Weights of a small mixture-of-experts language model, trained from scratch on English Wikipedia: vocabulary 8632, 8774 steps.
Below are experts of layer 4 (counted from 0) of a mixture-of-experts language model. Rows are named router (the router's row for the expert), gate (a neuron's input weights, with its number), up (a neuron's input weights, with its number), down (a neuron's output weights, with its number) and show model dimensions 0-127. Each number is 500 + 50 x the weight over its row's rms, rounded and kept within 0 to 999. Numbers have three digits each.
After each expert's rows: "mostly gets" lists some tokens that are sent to it at least half of the time. This comes from a sample of Wikipedia text that the model never trained on.

# expert 45
router:462515536427512463549450527464434488519488454551428451516565574472521575584518489454507436493443537386525468569540432436483519474488471424467538472489423524412473464522585473529551504534486499496380422543455440478394513433478532518526611505405475492523530556561486481552501529496483415439551563512591629475406530449522461487539550504427540420445459405524485495486482468465501430491526
gate0:507491479492471490434524589528458532533500433536385459492615557537429498513448497547486521558439504492360545551452533536538493524426549450555453478472550495553540505453473464514528498538542460541327494443492450505444485481521530541451416433517608453497464536436492500454531451492443514527542545484572392573554529360486473599552490462494541522427522468567513510506470548501553463498571
up0:457532512516491532513430461447492439521494531489416555503596457455509650551403503400467523396437531500545494569518478531498445522578426451476494609449595478462490462593600525463483450459518483408434462492478498516513359489444544549421494524503454510470538504562523541494452490541465479494595499481469490553475451450448448405504497502471497444451456527505499543495402464417535489577466
down0:507549517513423500591533493458527514501394629494363520444580485477462501476491468455473538486512558370595479504445547482465464465546413455455521473476570525494425433518585562467446448466536537407488464440474544500469426503399472537458477436509372508425446480560491470503399469530500507447513487495529526550454436517503501499573529536417454470442427535545450497485493494463556432486446
mostly gets: "ations ", "ities ", "tions ", "ions ", "ins ", "les "

# expert 50
router:488515447455592484531417583432465414616474507452463491482483547525559499536465480489489500467499548492575527511548510480539466544451547421448576494448373496460580530469512506461545560562597390558456487602549477425500532533495533514442524495496456470545619502530464559573514523549555572521527508450601481468525517487565463545528559525504584554523516470563474430441566417459542468445582
gate0:439463592444433556566514519493499495585511526553507448487494481540482612496509573541445426470549533542441405499426549579583521451515499481497526538423484448441475508467526509537531505506591440520480472516505391404457592451524446472372499554505496406437471492543571511445535492456516514460495567531492505513394450559611520444490593561447512471475471538569461460570481461505527470441419
up0:497559451485521569489525546489447509383480522464515479534444521467560511503482512440586446564432491450546561514541409495561488505545565547504384492548565528602405529511464533464494589435383571428540502461484606564477415514501511517549474459437553535438526532448434584460471549521463511551567536521512480452558565468459425519436408410570457418499522515452484574480487506547493518530477
down0:509467426440478491493425419475559530485450554576541460470509495554587494476468569500500495453562518462508514455497533489604471576477514409484435463648506594556575574547469461412511517543484478474533560495479543467492573536516525489453605520475541595521539520373386550525496512492546536574541591505520511417510454532562541466537539409529514494459491485473531490532594487404522479509420
mostly gets: "I", "Y", "Kh", "Q", "E", "J"

# expert 11
router:460527502503491423471515537546434443567530438534431517532496501566632504484477454474523490518508474456597466492569491527505465518413553519437535390447469567418533471566475509435533539546514427410413384547439474504474438381463541557488562572454524482540517492509515555625483542571540528454504486454544583516480512433572488531570620423467496474523510497535573499464499445500467473527547
gate0:548504430423481422462538441492419534577484506540501466502546469398613354529471496550480470488557546474559482526468441542545511529517553522463546535487546553507455470438468554465507583553497493400571555546495532507511504489504519498497519492556449573510585479416379398568490548529492408430433420488421460510407532445596528514550507527502469530504511424542562443414562479510490503470481
up0:446471556404426517419504502461581559487492594540437397524571536501499406532526505471426524469640460533511548562556514499519479490564547547594492557499471570494487505434425510538475448538539606397564534531454489432498552539471521571541528531532498561511609487478498546510562492558454493438475472564489505447417507474598501478522572493432489581512519397445466470553546540502496439481510
down0:516517570470489421441629379461538553494477577511505535541542513522502453440561561464534508532582502460535519539526489577480447484555484597479529562586512448510443397494401507599554460576544495474464574493543530515545442450556490558580575473455529432440533467466466449462506461499523615561493498475523515562541440539526569462590541512407459580567533430504443500476448477479488512451482
mostly gets: "from ", "against ", "until ", "during ", "between ", "received "

# expert 16
router:458506515490487468535454495521421394537543514432434498533444556514602465502438482561505437529545527483532540544558532513431459527416501515441546445543471577553517371597584408462585462523476456493535452545524425485450472460488609534475590598504435494552571527475458539556404532472533457466505483432503537498487539440514455530522520444444540513444496460536429434455513523441491494552635
gate0:463466491429530448504509479492487483522482491557438478439440571541476517526481499412399477549547479521363534496433423440511555538462608554506509516478450529565487549431540425574508518531460540546493439524577491409542532520499420534501539445490438473503488574416423434561587507472364585557461536442442508491483458462577468488494564530497494462547440475449516488461468522476595563618496
up0:457530470481558403552482559466426512459546505473556450434489460465471468541536450504518502458534506631458336579483452451473485400551515515497512462527467502494582567463499472418468483505524479485456559419536524493412492569581538530515485434491459521499606460495473545470460586513515538551513558496501407467525472516396573557464495397568576523567495492449593458453501487529527411483425
down0:431495480498582355486546536572476461492561451516531468483427613419502384463479525474496594488503571533486457551505533505518495552523480585512544608525414403515404531520540408581473495406548469482524491490494562499541448456532571515434527538536478498423482447519518490536460519524445522464487429426491425414476447442472528545418552449519560508405517522536530450510558522551560554478516
mostly gets: "announced ", "located ", "began ", "moved ", "started ", "returned "

# expert 13
router:473446544462526434465425536534444440517467524473495465472511555518517510529434510469468451507507442427583482551559483436365583545472591423430498431492478520454532514495495446424612504470520496480441427541507500469522453486531502550483508582523515532504576551601409477530493501554437397531438474388520457463469553475545419512562515398447592456442504432494471400443553516521441516528552
gate0:615480508482594430519518493558498512470541574554481613451486473441526420465592543522547543527442586533555598508451450521438525508509502521468416477486501554552475463544437491488486563430635536436544472478506499534477536430479471629507491536481488584542551512489494500471493591408511544566548474494494537523535528557428507462542492521387534510502565417469400481508470541507466603550562
up0:505487492477581442608445553441485523477551562582448479502464515415537448571478554559454450464492571515493529463490480456462457500563528410492475421480483513422428514473456491454455515423523559517432573432480560553566454480480532505492506421588580624550480434530472490535440559434595451546504548481492431509449461525461547539600446502442511603496620486539479442533443525461519460449481
down0:477497546542431534605549442437513535459536485412551500375457485529457458402463493458492558550556494508484502534493505478483478463408522465575539524497462391522483465480457437506491460527588574462559566508540472470429548464559469475443517554409485486506473402554542482418559502480458452505446487507511439507612566494580606477456553434527534469529599537513537541498462527482456401511625
mostly gets: "Car", "comp", "vol", "At", "car", "pat"

# expert 17
router:490435512473575452539489547492415443589623446397468496423504578464563425532471500527497464475498516530517520548554440471453516532429491530427546453472463536548514412563527497487532488623542416465468436503483480401536477535462527508492567535462525430560574504538525470540478543554530451443465473406502465511449626458540457552462471492446459420493441397503527440448465509491468429581574
gate0:470443475494555474388425494529405503493492563478515523494496595421448417525512466549481438535496504497469531577491511448513565562418472492530457543478513468453493479485534479471639574533559517503541479465547434513535494455501549447382491575526547522474469476485443509456525502544553518435531564440492456482415466505466554407491513455443547551414528512382487514632596457577481454593426
up0:483511473525537612496465488429474536525471570534483511406512434474477491597552493532499441572453514553549542522601660451521532477430425553536472486553444454461433482503489499410534482550501430460521531428518522469553487406565610495513502514523589461524398484513485552433480518455458469477583596383458452497551530572512524461555504478463523516506450562453507413522468486505529423571478
down0:534459542535561461534474469583485446503434511438455592475575600542525497641529437509445600474391516439467519485455558523501493568491538542504420541538523464451474543479483447400452492457566518555555469442496532572590426482529579478499537480530405601533487523441448489401497457455517430395506485562533457482508520525482470417495506468517477535481593556483462552531513578453550485437488
mostly gets: "years", "year", "also", "century", "season", "life"

# expert 22
router:509467523481485491535390522462471436532483468493397474493567564542575571489534547470488445484509519346564514522556467463494521547488479425489552436466430519438563447523510507551526601490593520492458507520439463523386490470464526491494567550495416511501492557554463564503472584483492466424557591462587603482441485505590535514528540483378525494412507453572500462432457420450543459521499
gate0:534527560482452464567501490531405557504519523415531484441416485497448494455529425424555505516511517586586486452531482583497438542597467477525501535438502623602602413463415445488475489577492590492375491434552485475532482542460475535467580507547533483510496525551531501519429565532587481513570564497447417529442486498566549524476480503497518506594523565529491491584593499441533448488490
up0:441470500526569587450488505462514419466505535507499447547473440472543472546513438484475506433518407347506526454597491514584627475414511486525506406489622474534433520572448544528518486474596534446562484499472519404481486416508480453497541504509513452569546528421520515519473531519512523415527418568462505520452548488490462463531402549490444404439494490516481570496468570499416580551476
down0:524481500507536495488480480510438471431572510425569524620536445479473548582487479508477458465472414458572542461479514486479599461461477463478518437576566518461469532502436513582542489494485506454475438505410502449491554458578528596572431489481441485462511492421407487456456493503495519533648487442526434572479585514534415497574439480404505421529427535552461560509561473530441623530501
mostly gets: "z ", "ina ", "ti ", "ara ", "ov ", "les "

# expert 33
router:466494579494498441514410506520432444556539518446471455487499501536555528519489495444503401440544548477627478501568486402386486533484566469411566449473519559447544470560546433441560456488505407440511399494462464536449434392484583514486556526497474463549472576531491581527505570573536469469548515447495464470453527423589485546464509436464545439494507496551533389536461433467434500540523
gate0:350577476478468579574448523512540515556476499474380555517444516486488458536498527471485521507471520509531549518499498442454538471513446441478560468587464499512462462521534591520403439503501515476549522410548401513446562475548463468600494525528561538647508584478513455551446483465505437462456507383439470527546591521558493536540579550469493561555546480500580532507517492539474455393433
up0:476395542442470481461504485454428497483483600555505433530541464484379487476572425534464516442479492492530494530581523505464557491499520539483435606456502508495613507530512518433495497570554533483507430554494405448406445525510498522609490484511514478414457499458544521510524484572473643449589527532449489440490387516503555539490524628491491438502454494442453502506362487537538527533530
down0:598482478540418550494553408529433525456500559609543405522549544477473522537552422491433464449480532454493485489445498513543521462467566428541444499501460516480439535532514519499541573542458512481453452548597596490514475525487588466508565487564431469452473586518416585455524451490448502513534497615537544465506449510455558552531541443553475556388473571537607529456591537571504509538582
mostly gets: "would ", "may ", "could ", "did ", "will ", "should "

# expert 20
router:421497493476575473580427550508511416510550541440501495498436588499517523498520479503499508463487495412478492532557502537427488539500551538503489457461495564487624511535497539520564468500587374521442485573485474458451356455493555553503537563406477447502561547499451579521502504593441391372501501492546534492560515490550522515471590450511578503484508452570531377441523541420502512540481
gate0:605501519472551491505450581461527456440450476530614592398470571544430496511522401558457501471529487398632522533541501517555474486473564476445454505566451466413434509587444557550448531503584441484515544487549516552557531448458584493522514521581562545456489536483522468427380469409521549464515408481474440489518532460499510590525483431519506540491542497517550530481521468486515528594476
up0:502411506464637512454498514479558457496553529477467439555532593470421477505508517406540518548555417493503501522537498511479436534471414461470498627474461512443523522479519447541506466444539507513538490388545418447452504493521566567564585413499465447470594444483460463501489537397460507447510452544486449384524476429472525498511552490553627610498582505472470540484500434444483525443455
down0:475475420502482442514426434388458495554502461500478546562398472476458480527489527496592501508554534457563454496482471421422479436504522532452560518563493633531439588537521485495535348457500520449508476465509472543472413553483500534554521484579404511481557449521503412499439512451472420440553562405519549520454493510517509436521447557413570475557589520459504449538541558546527467415512
mostly gets: "-", "km", "North", "South", "Arab", "/"

# expert 18
router:459529523451540469450477589478450472555554519543450483512505535490518631625443434510439422485462498480508425492510421527410487458441557510436472513486401554495484459547566487477555545528458385419447441579525505452454449432398585496479572496461459473591527547513510508508473502580510448488529487436455527518468505462557444514482517387464543416433515446535510445433571512452433455465540
gate0:468457528583500418545477549483438491560453540464506442454475476500455581513396511508580390484509499496464460502517453472488510614559393566484442636539473445500449488476560492543605525480495548537462534457525540506462537543500405445534615533480524502557521465545558509521390494499558502478527530518579473506377509554524347437535514497519436530445462487524518495509538509541462498460592
up0:443457411528441466596550549416510440531539490500516505586484521453515533533546457482526400475452367474508414495506460533561603522532471407465573520576485471499526484489463394573496341499428528521474471495542426484451493517478499487561487470481535498541527448525611430480584522491541449518539492641557444459548541447485508501468494489500449411550556448541582477516506501497524459462472
down0:531527475486433482590519496496536536422464492536560462481534563482491492494536463533554533507442462491528412454599511586570480516489517460503532488478512526418589535514554479461386598487429555587526454569469500493532548429418553457532436547456508570492449538437525529533514491468506576570572498542527502501481541498594526466612591584411462538509427512434607552514457491459381552451498
mostly gets: "several ", "many ", "part ", "some ", "those ", "these "

# expert 41
router:428475557527544431475421524536470493565498471508553511499443535544595487521456480482469437539448471433529431530511494506385470561509534411416569519456524545490545436505512550511556500566500493527452501544461462471500416480408539508501513549508454409541521529533551553555443576559487494478569495448585581476498575476503464582456460380520562503473394487601565517519473448489481465561663
gate0:427500485504439484514374575538512485488476598474579438476533494523477555453529526477488533440573476534476559602539553480538419512527460419557426480528503612418545546499590499510502487496511574456497447512528496509488478467549472477557461445473512419501580488491440549437405529506558417513610530532538479472467577587473463616405452524482529500567499497484548526598439434537567558466525
up0:510540499517551474437520534548516460491513576564503348477463480482400599543526492477524562514514519453401452569555514579596519508542534478571539402561493515502490505557597496521565576502439573438472539457517502571453564525564493523593426537537491516504562481476471513458493517486441498521525480530527583430484583590527407507454399438522556531586459482427579512481563447557485530508510
down0:436481449490570495507456546564602454503463415559556538518380439521450452478462533493594579468441407538357449479496526538597458523522543548476448533446511506457500451538523544555452553473527564559580446493399525538501444506548621504496540473520585431561563410535535508458523553476541501441398489534571494481504542550560502412484459471548484476517521507507502523551521484562514491570462
mostly gets: "St", "Co", "Di", "Go", "Vi", "Don"

# expert 60
router:530492474422568483476492579544446384524460547492538467457526537519589508601474425499420429388455542454544468508506521468451550506446498533426521473467409516407567425528520475487552482505525472526489399532468387443420402391445557582488541499461452500581538530476484526527499525568525503412512587555517492467458556492552519566496572505437524507457515511463576418482529516473499480573555
gate0:518470499551383525559566537470529477422561441518450441565460429486489512519483515584442553445391492465454520536524524555459585495510561504431429537568487525459469507371469580604454381460526492415601474438541589495439483449527501480487488469518464487456525516504442514518466482524562430465468459511458508576475517517444571527482488485585543514482413542568510501510434625452560479520556
up0:569495523524489575454489504428599436561524585515453509490525567466440455404442425467475429608464431434467472514423407552436445475514535495446431447463600476496537446435471497485437517496471447447488472500429528517559580493482483508569482454486499465569506577523475508487426599445486590537527588473457473567427422489469473468619501500399516421446540514494443469551498524540500506528481
down0:517606527464543531422474544490500432546538453547542415465556415453597474466426530442430555486467479524532571519581501475444634416472516440493538464452473585494452484502526535532570434553557486480467463483399470562495427480534415625424443496519413458476578475437500505481440491436527467537549507531522486477474574540462454423501544482431536437500488465526542484485596523504512445460576
mostly gets: "and ", "& ", "but ", "although ", "/ ", "ically "